Weights of a small mixture-of-experts language model, trained from scratch on English Wikipedia: 6 picks a token.
Below are experts of layer 7 (counted from 0) of a mixture-of-experts language model. Rows are named router (the router's row for the expert), up (a neuron's input weights, with its number) and show model dimensions 96-191. Each number is 200 + 20 x the weight over its row's rms, rounded and kept within 0 to 999.
After each expert's rows: a language model's description of what the expert responds to. This comes from a sample of Wikipedia text that the model never trained on.

# expert 39
router,183,189,204,216,198,206,217,195,216,214,221,189,224,184,172,164,238,155,247,177,203,216,221,196,217,164,195,214,183,205,214,198,183,190,168,195,193,186,228,225,216,220,176,170,189,188,216,201,211,240,197,227,227,231,225,186,169,183,215,185,152,201,195,184,194,182,172,206,166,193,203,191,211,224,226,207,196,243,195,214,223,163,197,176,173,222,198,181,226,214,196,181,202,203,195,194
up0,219,144,209,184,204,170,169,218,191,222,234,222,171,221,205,174,185,227,210,195,224,243,220,216,180,217,222,184,241,210,183,224,190,218,197,165,217,186,205,146,216,175,196,190,185,245,184,188,202,174,203,193,187,190,200,215,191,222,202,180,183,169,219,206,173,211,192,227,252,179,197,171,201,213,139,188,228,180,174,203,167,189,190,204,184,145,203,212,200,216,208,189,192,201,207,201
up1,182,226,231,187,227,198,202,171,207,195,195,188,175,202,193,221,176,190,196,174,232,212,207,170,204,206,189,186,225,158,192,184,242,179,192,193,179,221,208,178,226,191,193,182,195,180,211,191,204,206,204,223,230,249,193,188,207,194,198,198,207,216,216,175,200,182,180,214,210,230,226,210,180,212,197,184,183,171,171,182,197,197,209,193,149,184,198,202,186,188,213,175,179,231,203,191
up2,190,218,197,208,191,218,183,189,215,220,209,217,186,232,175,204,179,185,193,147,187,175,226,207,217,202,216,201,225,219,176,208,225,159,190,188,212,179,226,187,193,197,224,208,223,178,198,183,222,205,201,203,193,191,222,188,229,193,181,213,199,212,199,176,170,197,175,214,198,211,251,167,209,184,156,181,184,214,206,177,206,191,202,177,188,194,213,172,213,206,189,203,166,204,201,202
up3,207,203,187,176,207,172,195,235,188,159,180,183,207,161,199,226,204,198,188,207,184,230,187,199,180,165,184,226,198,179,176,218,212,210,164,211,218,182,229,180,187,167,207,174,202,234,237,167,162,171,228,195,206,187,207,229,196,196,242,212,187,168,210,188,211,199,196,200,229,199,197,197,230,213,176,222,209,180,240,215,214,179,190,165,217,229,211,212,184,215,181,209,164,198,202,179
Mid-word pieces of vowel plus p, b or v, as in hydrogr-ap-hers, gr-ap-es, cardi-ov-ascular, especially in Greek-derived and Italian words.

# expert 37
router,140,241,204,211,211,196,217,202,214,160,216,225,228,164,181,186,208,250,217,213,216,199,216,245,216,192,169,176,194,213,203,212,213,216,218,229,222,185,206,188,193,166,222,190,186,200,222,226,203,220,179,197,213,226,201,201,213,188,184,187,192,217,198,201,209,186,202,204,190,225,189,191,162,204,185,182,207,166,232,177,223,184,207,186,165,193,207,185,179,225,202,197,191,195,207,205
up0,222,192,211,184,176,154,211,214,184,192,191,158,187,188,206,195,160,205,181,218,196,183,211,169,212,240,213,181,178,176,220,189,215,222,226,219,214,149,211,165,279,216,179,181,162,189,164,222,169,181,198,200,189,197,212,173,169,167,185,202,234,170,214,208,216,186,187,227,177,220,245,183,210,184,207,183,247,221,194,199,175,161,189,225,209,185,213,186,190,243,196,207,205,192,169,238
up1,203,219,229,215,192,226,192,235,227,204,204,189,202,203,196,213,179,214,224,213,209,193,188,172,219,214,176,228,212,200,189,182,232,154,196,197,249,172,218,207,197,229,217,197,205,250,178,199,196,216,173,177,215,229,210,201,192,191,191,176,173,215,189,212,157,192,165,197,188,247,190,240,177,203,206,207,226,183,211,213,188,168,200,154,180,212,197,180,182,220,201,172,222,194,207,201
up2,172,190,195,203,215,220,213,192,202,216,216,167,186,207,203,162,192,216,201,192,196,214,177,188,170,205,216,175,212,195,204,172,180,187,159,184,190,189,202,189,211,190,156,191,190,201,205,185,189,180,195,193,218,210,229,189,189,183,239,191,163,198,202,171,144,201,227,204,189,193,185,210,195,215,209,197,190,167,186,201,205,196,226,204,188,170,191,150,173,201,219,194,191,226,207,217
up3,208,193,191,196,168,170,211,199,206,196,167,178,216,176,209,196,183,224,203,216,201,182,218,218,197,168,188,225,188,239,190,194,206,199,175,233,212,194,218,195,231,180,178,184,181,190,176,223,193,185,227,238,239,215,201,179,188,198,181,193,185,222,193,255,226,192,190,175,156,200,199,212,192,163,161,228,231,203,192,190,163,192,194,210,224,231,189,191,214,222,220,202,199,194,238,199
Line breaks ending taxobox fields before Binomial name or Type species, plus nature words such as water, species, elevation.

# expert 28
router,194,217,169,215,203,211,188,216,215,226,225,187,194,198,225,204,213,205,191,181,227,190,209,202,174,206,223,176,202,209,197,192,213,187,206,201,197,174,208,206,185,182,175,194,178,227,204,200,178,182,189,210,185,176,176,200,188,215,205,205,210,182,184,184,225,182,248,201,234,228,196,156,169,186,217,225,182,196,226,250,219,197,242,207,217,222,186,189,195,216,177,187,249,223,197,169
up0,207,175,175,193,229,186,188,179,216,192,236,209,213,211,185,198,192,223,202,214,150,216,221,205,219,199,220,185,211,197,206,227,195,228,174,190,216,216,214,195,224,180,179,189,200,225,197,205,188,223,212,173,187,239,202,217,192,220,213,217,156,211,176,192,179,188,212,162,173,184,239,171,195,187,213,225,216,212,195,186,190,229,201,204,229,200,196,220,177,202,194,203,211,195,236,172
up1,200,196,243,179,164,224,192,178,188,175,190,196,195,191,206,168,189,215,156,243,168,213,188,206,184,208,214,232,240,198,216,193,218,192,225,241,206,194,239,207,157,230,209,206,218,226,190,183,217,193,148,187,234,172,226,208,195,224,213,210,190,218,210,222,215,224,158,194,207,225,218,209,182,214,189,206,187,219,230,248,195,198,164,215,195,236,201,213,222,203,192,206,193,224,220,217
up2,203,203,166,203,198,184,238,216,192,206,181,187,173,192,199,201,182,223,194,198,247,194,199,209,203,184,187,182,177,201,193,194,200,234,156,204,204,197,212,193,206,206,210,181,231,212,217,162,202,239,180,206,190,226,200,226,217,205,210,170,201,200,195,215,211,210,201,200,206,183,216,201,161,160,218,209,201,198,178,181,227,188,222,215,215,184,196,195,213,218,212,238,172,230,186,206
up3,193,222,198,182,181,230,196,203,179,181,204,216,183,207,160,169,207,208,223,199,196,211,194,204,193,215,179,199,187,188,220,229,206,184,230,206,199,241,165,213,213,173,216,193,183,230,224,202,227,175,194,205,212,178,206,176,200,190,227,216,253,174,189,206,200,199,168,197,207,208,205,196,181,192,215,174,181,200,250,188,165,193,223,172,193,218,209,214,227,216,226,195,174,181,210,192
Venue and institution words like School, Hall, Field, and designated in road histories, plus empty table cells and sports results.

# expert 31
router,205,217,231,210,198,185,201,173,222,213,204,203,197,193,201,178,189,216,214,189,207,186,189,235,185,152,218,172,232,207,212,197,224,230,201,195,221,193,204,228,206,197,206,191,206,203,203,198,204,214,173,241,187,216,202,240,188,201,190,179,205,211,212,219,206,234,162,207,147,210,207,238,208,168,216,168,220,219,192,191,201,198,215,232,200,200,193,225,217,198,211,237,178,189,212,173
up0,205,238,202,178,189,203,224,203,197,209,216,193,186,177,211,211,182,199,193,180,205,207,201,219,199,194,186,188,209,223,205,157,220,227,222,220,181,181,205,186,215,205,188,170,203,172,191,129,170,207,246,199,189,216,201,184,198,223,226,209,197,202,220,203,228,190,157,173,198,198,174,193,169,194,172,208,216,190,193,202,212,212,204,205,212,198,218,206,167,216,203,210,175,160,211,202
up1,193,208,210,187,195,189,189,233,239,245,207,158,173,203,210,172,177,180,187,188,220,179,213,191,191,225,168,163,200,219,221,211,165,197,199,193,235,184,164,208,185,218,171,161,195,186,195,168,211,199,208,216,190,151,199,188,191,230,168,229,195,249,148,223,197,201,184,208,189,223,202,189,228,231,199,182,175,137,190,175,196,188,209,213,181,223,206,186,198,183,207,179,179,205,195,193
up2,170,213,210,204,197,246,198,212,154,215,178,220,175,171,203,212,177,228,202,181,194,192,199,163,227,206,201,204,213,197,236,182,222,216,214,156,185,210,214,211,197,184,180,192,212,237,197,188,191,209,192,196,207,202,211,206,204,198,220,219,215,168,176,216,192,192,211,231,228,203,182,188,187,205,183,185,178,214,196,195,201,228,185,176,194,199,247,215,221,181,203,183,221,170,178,209
up3,228,205,206,206,204,232,193,240,186,225,167,205,199,214,230,213,203,210,161,207,183,167,214,185,217,208,216,215,216,227,190,207,249,219,201,184,183,208,223,185,179,236,162,202,194,206,185,225,201,193,156,195,177,152,215,192,206,215,206,194,201,173,184,233,170,232,174,216,185,195,196,188,193,206,197,204,164,232,227,191,214,191,164,171,198,207,176,188,193,212,202,197,247,199,183,231
Plural nouns and plural endings in running prose, such as films, runs, climbers, choices, patents.

# expert 18
router,196,237,165,205,151,198,195,201,214,236,217,200,216,194,204,182,226,189,187,201,219,173,212,230,193,218,214,185,205,234,182,203,191,210,229,227,206,177,191,205,192,174,166,212,195,202,182,193,184,159,197,198,186,165,177,191,195,206,219,201,193,225,212,197,193,176,191,188,211,226,229,198,164,181,195,218,174,206,216,232,228,167,216,199,175,208,201,191,175,180,144,186,224,205,213,183
up0,212,244,178,224,201,198,213,208,242,214,135,243,194,199,219,228,227,205,213,179,168,228,216,178,170,164,217,198,192,208,182,171,187,205,195,204,153,174,217,208,197,240,196,220,193,222,211,206,219,207,187,180,202,183,225,171,231,196,197,183,155,179,202,220,209,213,225,208,208,227,226,211,186,206,184,183,200,170,198,187,181,199,214,194,179,233,193,203,216,230,217,215,191,221,218,207
up1,191,213,219,223,236,199,208,220,211,195,219,173,182,169,220,232,187,181,193,187,210,254,182,219,182,188,200,187,204,172,179,184,218,201,207,241,226,198,182,195,227,212,153,202,207,241,175,226,202,175,213,192,223,197,207,189,196,180,214,192,181,174,173,190,176,190,162,185,168,202,200,186,180,186,188,186,208,186,200,205,205,202,199,166,205,196,189,204,179,197,174,192,195,182,249,160
up2,203,234,217,182,229,184,168,221,194,213,191,172,202,217,176,203,197,150,209,204,197,213,149,200,232,215,197,228,194,207,203,183,223,200,226,195,205,207,204,199,195,196,195,183,187,190,177,189,177,207,186,203,197,162,204,184,184,182,201,210,213,193,182,225,197,191,225,206,242,212,165,173,216,196,162,194,186,137,230,207,189,201,125,238,179,166,217,176,203,189,236,198,196,210,170,176
up3,195,186,196,222,234,209,228,151,180,216,166,198,162,211,179,219,191,157,165,196,195,167,197,194,237,210,179,196,173,224,207,207,230,191,235,207,222,209,172,238,220,201,174,198,227,186,202,190,234,206,194,222,193,196,197,221,232,184,179,182,193,228,184,164,198,209,187,214,160,231,217,211,199,177,171,208,209,210,207,193,191,211,223,175,206,201,198,197,199,179,196,198,188,200,181,210
Pipe separators, line breaks and header cells in wiki tables, e.g. Notes, Source, Votes, %, km, and the minor-planet dot.

# expert 33
router,196,189,186,179,233,187,189,214,174,196,228,203,184,208,216,185,174,211,208,206,216,208,228,214,150,173,163,171,175,204,227,205,201,187,204,184,243,169,187,213,210,228,184,248,234,214,173,220,184,199,168,220,198,201,201,195,205,177,207,224,207,181,204,209,210,210,171,191,171,209,178,176,228,189,241,178,214,190,165,225,221,214,182,198,181,198,171,194,175,212,221,211,236,220,208,215
up0,206,198,191,185,186,247,173,194,185,246,200,220,173,198,215,220,190,176,170,164,202,210,201,167,201,200,186,222,196,222,206,156,221,204,200,203,195,209,177,187,177,211,241,221,232,235,216,206,189,172,195,190,204,214,193,155,203,185,179,198,215,155,137,177,221,192,190,207,195,220,184,195,204,147,197,196,204,180,178,209,193,190,208,175,203,183,234,217,211,181,174,205,211,184,190,177
up1,236,201,172,201,191,215,191,161,177,207,193,215,188,171,192,189,207,195,164,213,228,181,229,195,197,206,215,191,202,222,222,190,220,188,231,196,206,200,197,193,200,185,156,226,205,161,163,203,190,171,241,205,220,202,207,228,176,206,183,192,183,190,237,213,197,198,213,175,169,196,210,188,179,217,197,227,203,225,194,229,177,185,157,209,223,203,190,232,209,194,183,160,188,171,196,180
up2,209,196,224,204,201,180,185,242,225,209,202,226,209,161,207,224,195,210,195,168,196,169,196,198,213,207,188,205,221,215,202,228,195,189,215,207,224,219,189,204,199,209,235,204,206,203,199,225,184,167,206,228,208,240,169,191,212,213,208,227,196,195,205,191,204,207,184,212,217,204,162,177,183,238,231,152,156,212,224,198,202,159,195,205,211,221,173,230,249,202,241,223,217,195,182,199
up3,174,229,210,207,188,226,183,196,174,238,217,181,208,233,234,235,187,211,183,190,218,195,224,191,222,169,183,197,219,233,204,188,190,192,182,199,232,217,204,180,200,200,188,219,196,209,206,202,191,201,206,210,186,192,212,182,173,186,210,179,226,226,223,190,228,206,244,203,232,197,193,162,191,186,210,195,211,195,173,212,190,241,236,220,213,149,231,187,179,227,170,172,195,217,189,186
Country, region and city names and nationality adjectives after "the" or "of the", such as United States, New York, Israel, Danish.

# expert 35
router,164,211,207,156,185,172,214,189,198,184,185,246,229,186,218,195,200,174,185,182,175,209,197,218,206,236,230,210,202,182,157,193,188,234,203,195,202,224,204,236,175,190,150,221,169,180,245,208,142,201,195,224,167,205,217,178,199,205,191,188,209,208,194,187,211,228,209,180,199,207,201,209,239,177,188,181,195,207,202,203,189,196,255,211,192,192,200,234,224,181,181,192,217,212,214,173
up0,205,198,199,178,170,162,182,226,199,221,204,190,206,222,231,179,223,201,223,235,175,195,206,203,223,211,215,172,195,187,192,217,184,177,187,156,221,201,161,210,182,222,236,230,210,200,186,146,196,202,159,208,173,207,203,191,211,207,199,203,185,211,225,196,203,181,173,219,212,223,215,206,190,164,193,228,177,201,154,257,174,155,171,209,227,207,195,209,182,229,157,187,186,233,186,174
up1,216,232,204,246,199,175,209,162,223,210,202,228,212,167,244,217,238,173,181,203,208,177,201,196,206,187,206,197,210,194,240,230,185,180,204,177,157,180,162,173,182,208,174,231,216,190,223,182,185,176,185,187,182,193,213,204,189,235,224,168,219,194,236,183,189,207,197,195,206,201,231,174,197,215,219,218,189,205,208,234,217,196,202,224,195,240,194,236,217,180,202,183,170,195,225,213
up2,234,195,154,223,216,222,174,186,207,228,180,196,216,183,196,195,206,164,185,204,196,207,196,216,213,203,210,186,187,193,164,191,210,214,164,185,181,196,235,241,203,221,222,199,241,156,170,178,182,201,228,213,242,198,192,161,210,202,175,202,191,209,211,183,202,226,229,198,213,196,211,213,208,201,186,200,202,179,205,196,194,200,186,205,209,206,228,186,195,186,195,194,183,168,193,196
up3,207,189,182,187,204,207,201,165,204,197,210,195,209,201,199,226,218,191,199,185,204,195,225,230,212,181,217,193,203,170,214,202,204,207,188,173,199,209,191,175,211,198,206,182,212,207,210,197,176,219,173,202,197,204,204,222,187,220,203,245,187,178,200,184,196,185,235,196,211,223,213,193,158,177,202,192,202,183,185,209,196,183,205,147,194,189,171,241,211,190,170,201,192,197,216,168
Closing pipes, empty cells, periods and parentheses ending table rows, plus header words like "Left office", "Succeeded by", "Completed".

# expert 14
router,170,201,209,195,225,218,186,227,182,161,197,175,212,206,227,188,181,234,204,192,199,212,189,211,200,173,161,246,189,214,224,176,215,180,215,219,171,216,216,185,184,195,191,276,212,178,226,181,194,209,199,201,158,220,208,182,185,193,190,211,223,197,192,189,203,184,246,184,230,192,230,215,187,213,190,173,214,208,208,209,188,181,199,221,192,215,199,190,201,199,198,216,197,185,184,167
up0,200,208,244,195,188,201,169,187,232,212,196,172,142,199,224,206,179,203,196,191,236,183,186,195,182,192,198,193,227,216,213,218,186,168,208,226,192,217,211,188,214,189,198,218,196,208,178,190,207,203,181,206,193,169,193,197,225,152,190,177,184,177,216,192,219,159,203,169,214,205,166,215,150,193,221,226,199,194,222,190,195,208,208,183,216,226,192,189,207,194,199,183,191,200,182,210
up1,157,179,215,195,215,209,161,201,176,180,196,211,206,220,189,194,197,168,218,205,180,231,247,215,192,229,203,208,200,181,172,158,183,216,188,191,169,198,211,234,213,190,218,224,219,190,213,218,197,205,230,171,183,195,220,201,221,215,213,201,212,208,164,192,222,215,226,186,228,232,195,164,200,237,198,228,211,202,186,182,238,165,228,206,233,198,209,230,192,229,172,207,193,204,159,205
up2,193,197,195,181,221,194,175,233,192,177,201,160,143,173,194,183,174,201,192,227,207,177,179,210,210,181,217,207,193,196,199,203,186,171,249,214,194,174,190,201,190,213,172,201,192,220,195,179,213,205,188,203,186,186,228,222,233,169,204,230,229,185,168,233,224,203,235,180,151,227,173,206,204,223,197,208,178,217,181,212,175,202,227,223,163,189,197,190,216,226,209,206,210,221,214,191
up3,200,182,199,174,183,217,196,158,182,186,187,185,142,195,204,222,202,233,193,197,191,206,245,201,222,188,208,223,214,227,206,228,181,181,197,180,169,211,198,224,191,197,200,217,177,184,218,154,158,220,177,218,198,174,202,221,208,177,166,218,202,181,199,178,180,215,162,244,235,196,227,205,187,180,237,215,168,216,184,214,175,243,188,185,210,205,213,203,186,213,208,197,199,186,175,201
Abbreviations inside legal and catalogue citations, above all c. in Act chapter references (Vict. c. 116), plus No., Order, U.S., Grade.

# expert 27
router,213,214,220,249,196,214,181,205,207,198,193,212,205,159,173,205,180,194,202,197,200,205,222,206,203,227,187,207,195,200,208,179,246,201,197,209,193,220,185,192,202,219,211,201,217,167,166,208,215,192,202,226,168,201,225,206,208,224,220,187,187,197,177,206,186,198,236,164,216,249,204,202,200,206,221,234,217,191,206,225,202,215,176,219,220,172,204,173,221,181,210,179,182,192,166,240
up0,197,198,184,242,168,182,197,229,203,160,206,253,181,209,208,193,204,192,177,197,195,220,200,171,211,218,186,192,239,185,218,188,191,200,193,202,251,220,173,210,204,174,203,202,209,211,170,185,173,208,209,240,188,182,214,189,213,191,222,172,245,222,197,177,183,172,196,195,161,198,182,147,212,176,193,197,224,201,236,242,206,203,238,211,173,221,176,195,248,213,189,162,192,168,215,196
up1,183,212,207,208,188,209,161,208,193,196,172,173,235,224,211,198,185,200,206,191,191,181,233,186,185,204,202,209,183,203,210,214,197,187,175,204,184,168,214,183,199,233,181,166,183,199,209,210,192,156,183,230,198,204,227,157,231,215,202,192,209,177,183,196,194,196,189,155,179,187,207,172,189,232,199,202,237,209,223,172,195,223,178,185,197,214,195,187,222,196,259,191,215,216,206,193
up2,203,191,178,202,216,159,219,173,176,212,198,215,227,174,197,224,210,183,210,202,188,178,202,193,182,236,192,173,203,192,191,202,186,198,171,239,174,156,219,213,231,243,211,170,215,200,176,223,239,219,209,162,140,226,135,203,209,202,197,193,166,196,211,171,211,222,199,200,211,229,161,184,213,210,193,231,220,198,218,221,171,196,211,215,242,223,186,217,225,202,189,179,194,189,229,199
up3,196,233,203,228,204,176,211,206,209,181,168,195,198,211,182,199,168,237,195,258,172,183,216,201,224,211,202,222,185,212,217,225,193,218,223,174,213,208,215,186,206,229,213,206,208,217,194,203,231,176,174,194,186,210,220,161,172,193,192,184,181,229,212,150,182,193,182,223,184,205,200,211,214,215,191,198,187,221,204,223,202,233,253,203,192,227,175,171,202,209,213,215,171,147,197,214
Commas, semicolons, dashes and closing parentheses that end clauses or list items, often joined with and, but, which.

# expert 41
router,236,163,172,214,207,221,201,246,182,212,198,200,205,188,208,203,159,161,221,222,211,228,213,179,166,192,219,195,234,171,237,197,218,214,176,235,231,230,181,215,221,153,169,196,212,246,219,228,188,218,197,185,208,189,199,223,187,187,173,176,191,209,228,207,212,189,211,205,207,207,189,182,209,232,202,205,191,200,216,184,209,208,163,167,241,234,177,205,204,264,220,206,156,224,198,191
up0,184,219,219,203,196,169,203,226,162,207,206,182,189,207,222,219,182,169,251,213,199,215,178,189,173,187,206,183,202,206,174,194,204,213,184,207,216,217,221,145,201,213,182,210,203,202,193,188,167,215,147,243,192,218,192,215,193,217,212,191,189,201,230,170,207,205,179,198,161,207,175,218,191,181,172,210,222,228,213,186,228,216,206,197,221,202,216,210,219,169,234,208,211,192,209,202
up1,185,205,183,176,215,216,195,208,202,232,237,209,186,234,211,191,212,223,243,201,217,165,257,183,187,208,206,231,193,218,208,193,219,194,183,219,198,221,161,185,205,210,184,178,193,133,204,191,219,206,214,179,229,216,225,237,217,219,222,162,214,224,185,168,199,193,192,190,223,230,200,219,193,169,213,189,215,176,210,187,172,190,186,222,214,208,213,194,210,235,202,192,169,212,193,184
up2,217,201,195,212,189,200,189,194,187,204,230,203,205,153,171,205,184,195,226,199,202,211,178,216,187,198,184,214,158,187,168,189,209,250,189,206,181,196,167,223,169,209,217,223,171,223,214,170,176,209,183,190,197,211,177,172,193,203,161,220,174,218,192,207,240,188,246,204,193,222,175,188,179,199,208,195,219,224,243,214,212,190,208,243,209,180,222,199,189,200,204,230,183,218,207,188
up3,193,215,177,165,227,190,204,216,183,220,193,230,227,221,172,205,183,179,150,200,186,232,239,190,194,209,204,214,202,179,151,202,173,185,227,195,191,206,186,184,220,159,220,183,209,219,213,213,206,202,187,225,211,180,173,237,183,232,207,192,211,196,172,215,208,158,179,207,186,201,203,196,186,213,197,160,201,190,201,201,211,244,207,201,189,205,198,213,165,227,206,183,196,175,151,216
Adjectives and nouns for social or political qualities after of, for, against, such as racial, human, male, national, Democratic, Republican.

# expert 13
router,240,179,187,178,227,210,208,213,189,237,232,205,192,215,217,193,193,199,188,166,194,185,224,201,189,224,178,191,175,160,212,190,205,198,225,171,201,213,201,163,207,225,192,217,204,196,138,196,198,201,209,214,175,202,167,197,208,191,211,189,215,171,192,161,173,196,210,198,177,198,186,235,200,207,222,206,207,209,219,259,198,190,190,204,212,193,148,228,185,199,195,195,210,234,194,192
up0,251,201,230,216,209,248,153,187,187,191,223,194,171,180,219,210,202,223,187,188,182,204,166,154,197,175,196,187,183,210,197,203,236,216,179,223,200,208,198,159,192,204,167,154,209,225,179,191,210,214,178,176,221,124,187,193,211,174,221,224,197,206,197,215,216,190,195,214,189,162,219,180,189,162,186,189,242,186,219,259,204,194,223,191,182,199,204,226,194,176,198,181,207,187,222,241
up1,196,177,186,239,243,210,193,202,209,230,216,204,219,173,196,174,214,176,194,183,210,193,191,222,175,187,208,197,188,237,182,196,220,194,198,197,185,206,181,237,218,215,182,217,185,209,189,170,210,169,211,215,222,230,191,199,194,193,222,216,181,227,214,246,217,205,208,177,169,187,208,204,178,199,187,176,215,194,178,194,225,190,201,213,186,190,170,190,207,211,180,160,193,221,223,198
up2,212,196,216,205,215,198,199,192,216,182,185,190,179,189,206,188,217,196,191,184,201,222,169,214,191,213,243,208,180,214,218,179,183,191,166,213,177,234,169,205,190,205,204,227,212,207,210,198,206,202,216,196,178,212,186,209,201,233,198,172,178,207,176,218,186,223,164,188,188,206,213,203,158,190,202,169,176,202,202,205,166,197,212,229,206,165,174,192,186,205,212,204,197,145,231,172
up3,203,175,225,194,202,226,184,211,222,241,196,209,205,208,192,204,185,207,197,202,192,202,173,201,237,197,196,144,178,184,201,200,204,208,174,207,187,186,212,200,211,184,178,205,186,212,221,185,200,207,185,185,208,197,164,190,192,164,215,228,230,179,169,173,198,182,213,232,188,223,237,212,211,210,260,240,178,182,208,204,176,201,195,233,209,193,186,204,167,198,172,166,190,188,189,200
Nouns naming states, armies, governments and institutions, often after U.S. or a country name, such as Army, government, University.

# expert 10
router,260,209,198,199,203,180,191,211,183,227,215,172,202,159,202,237,201,211,185,215,199,183,201,184,208,249,237,212,217,194,220,177,239,193,193,211,189,221,194,166,203,226,191,177,225,173,167,198,178,167,240,205,198,220,207,208,212,206,176,231,227,206,210,200,215,181,182,208,185,204,218,217,200,229,176,218,217,202,163,240,190,234,208,195,207,218,177,196,204,221,182,179,184,212,167,209
up0,235,224,217,202,251,205,203,207,201,236,179,195,173,173,209,176,168,224,216,197,186,234,164,230,198,184,165,200,244,185,196,194,219,204,170,216,157,221,239,187,185,219,175,228,192,218,222,181,182,195,211,158,196,224,209,205,193,215,188,190,192,124,207,199,222,200,180,209,218,193,209,242,221,223,162,205,199,197,186,208,192,230,175,208,170,190,170,174,220,195,207,183,190,215,192,209
up1,188,233,193,194,179,199,227,221,231,191,191,197,219,226,222,196,190,185,213,159,189,194,200,181,223,170,191,227,178,189,211,177,199,236,197,153,239,223,154,202,185,211,212,181,185,170,210,179,179,212,197,239,180,181,236,170,156,205,248,193,223,198,183,174,202,196,152,188,236,195,197,201,186,221,231,205,201,196,190,226,223,198,144,184,222,162,204,179,205,153,230,143,209,195,207,218
up2,245,197,199,216,191,193,186,184,189,198,199,209,198,189,200,184,206,210,198,200,227,178,203,212,179,195,205,168,211,184,178,201,211,186,141,199,200,191,196,188,229,222,190,192,204,226,206,201,196,190,206,218,181,235,174,222,213,165,191,205,229,194,193,219,197,193,228,212,204,207,201,199,171,190,237,172,175,197,174,215,194,218,216,199,212,173,193,183,216,200,184,252,233,196,220,217
up3,218,182,176,214,218,184,223,207,228,189,210,226,176,208,210,228,221,199,220,215,213,230,203,191,231,207,190,167,183,199,225,204,212,226,226,210,182,202,240,193,201,213,187,187,192,211,180,207,148,203,166,195,224,183,226,201,203,198,228,138,180,213,247,187,182,192,148,209,217,199,192,214,194,177,167,205,209,188,191,202,200,239,184,176,216,235,191,157,179,194,180,185,202,183,180,168
Line breaks, colons, quote openers and plot verbs like said, tells, called, learns in episode summaries and reported speech.

# expert 56
router,200,201,223,237,218,209,187,191,215,230,201,206,217,201,180,204,210,210,185,181,203,188,194,199,211,223,221,231,191,213,192,169,185,182,185,233,171,196,172,172,205,186,202,217,147,174,183,152,203,183,205,165,183,219,175,225,192,213,150,197,169,203,188,227,198,180,216,193,215,182,203,204,198,185,232,239,188,213,180,180,209,214,209,183,210,199,186,200,179,197,225,164,175,238,192,191
up0,224,207,205,193,200,186,203,202,203,190,188,199,188,213,202,212,189,187,234,209,211,184,188,198,230,237,202,172,174,200,206,243,210,195,201,189,183,228,197,187,186,223,183,178,219,195,199,172,208,185,206,156,216,200,206,226,184,187,185,195,170,260,225,199,195,203,179,198,221,237,162,160,200,203,213,200,187,186,219,196,190,220,218,181,185,220,219,221,190,207,220,195,205,193,205,190
up1,207,216,243,175,219,170,219,226,171,208,220,206,178,206,189,166,200,176,210,197,181,228,186,196,170,192,165,183,184,229,156,213,192,201,208,248,219,192,189,206,194,190,204,203,228,179,207,168,204,184,181,219,193,193,199,192,193,193,203,211,206,221,250,211,188,184,213,156,209,175,206,229,220,172,210,204,173,225,218,174,174,191,175,218,226,168,223,194,190,194,156,192,209,224,203,226
up2,214,185,214,182,190,171,194,191,192,227,193,204,155,165,187,175,188,207,183,212,205,229,184,182,212,165,201,210,203,194,180,202,195,172,211,199,189,173,210,192,170,206,201,195,225,176,210,180,191,196,208,222,210,214,238,208,179,254,215,187,208,189,225,214,221,210,182,170,216,257,206,173,221,196,223,188,186,201,214,199,171,181,204,203,212,163,211,223,212,243,178,181,211,206,178,201
up3,186,194,215,192,198,223,210,229,183,208,206,184,183,197,178,210,183,188,224,175,189,198,200,186,165,182,196,186,187,213,171,194,175,195,207,172,207,195,181,201,228,219,209,188,184,186,183,204,233,213,204,203,187,195,188,194,173,185,183,184,150,227,235,220,225,196,211,189,219,200,197,212,188,210,213,224,136,186,164,203,205,188,211,192,231,215,191,228,239,204,163,225,177,213,213,212
Double line breaks after article titles, section headings and paragraph ends, plus LaTeX math tokens like \mathbb and $\.

# expert 38
router,182,177,182,228,169,175,216,187,207,219,193,182,230,186,168,191,207,183,241,221,200,200,186,208,194,158,176,188,176,175,229,213,195,195,171,222,210,192,206,198,198,196,208,237,199,190,198,223,219,235,206,204,199,209,206,227,184,198,170,232,186,196,244,216,218,194,204,179,223,197,166,197,182,189,207,203,196,171,199,190,245,210,191,175,196,231,177,197,222,189,208,169,163,210,254,197
up0,206,218,195,193,205,227,212,189,190,206,240,181,216,169,210,178,200,185,172,198,213,207,181,153,159,219,187,196,217,187,215,211,229,217,246,164,152,192,219,171,204,177,204,192,203,204,143,219,186,210,232,189,179,208,203,229,206,185,196,211,234,172,191,225,191,198,207,202,197,176,200,207,208,182,213,182,221,201,205,220,229,208,195,226,194,198,206,227,202,196,259,210,188,148,178,202
up1,197,185,205,201,172,186,203,173,199,208,212,196,185,242,198,192,184,181,189,195,225,200,210,239,207,248,246,175,208,214,177,240,177,229,226,150,182,189,206,197,184,180,214,173,187,214,170,241,176,222,187,188,192,182,188,224,183,227,209,200,233,235,222,144,188,179,218,186,194,202,192,178,199,193,162,216,193,197,194,218,223,196,213,193,185,186,221,213,175,190,196,209,234,201,160,219
up2,191,192,196,206,147,219,194,187,215,166,229,203,224,212,171,187,208,184,197,206,177,176,204,190,155,223,194,198,213,211,241,193,200,228,228,194,141,227,247,196,228,212,222,209,179,177,203,215,227,219,220,185,224,199,196,185,198,215,180,219,205,213,199,171,201,162,215,201,207,205,177,212,170,241,222,198,195,208,171,179,171,208,195,200,212,215,191,200,229,224,205,189,165,217,184,223
up3,198,238,206,185,196,192,234,205,216,185,207,218,209,209,171,205,204,221,220,185,204,222,176,211,211,183,180,173,194,178,200,202,193,187,241,219,177,220,180,211,201,192,210,189,183,200,202,173,197,235,185,196,232,211,168,172,201,231,218,203,180,214,214,172,187,176,190,186,195,214,191,203,154,209,198,181,175,145,187,201,197,197,169,176,225,222,221,226,230,204,192,167,231,215,184,188
Adjective suffixes and words from medical, pharmacology and biology prose, such as Clinical, disease, species, treatment, et al., involves.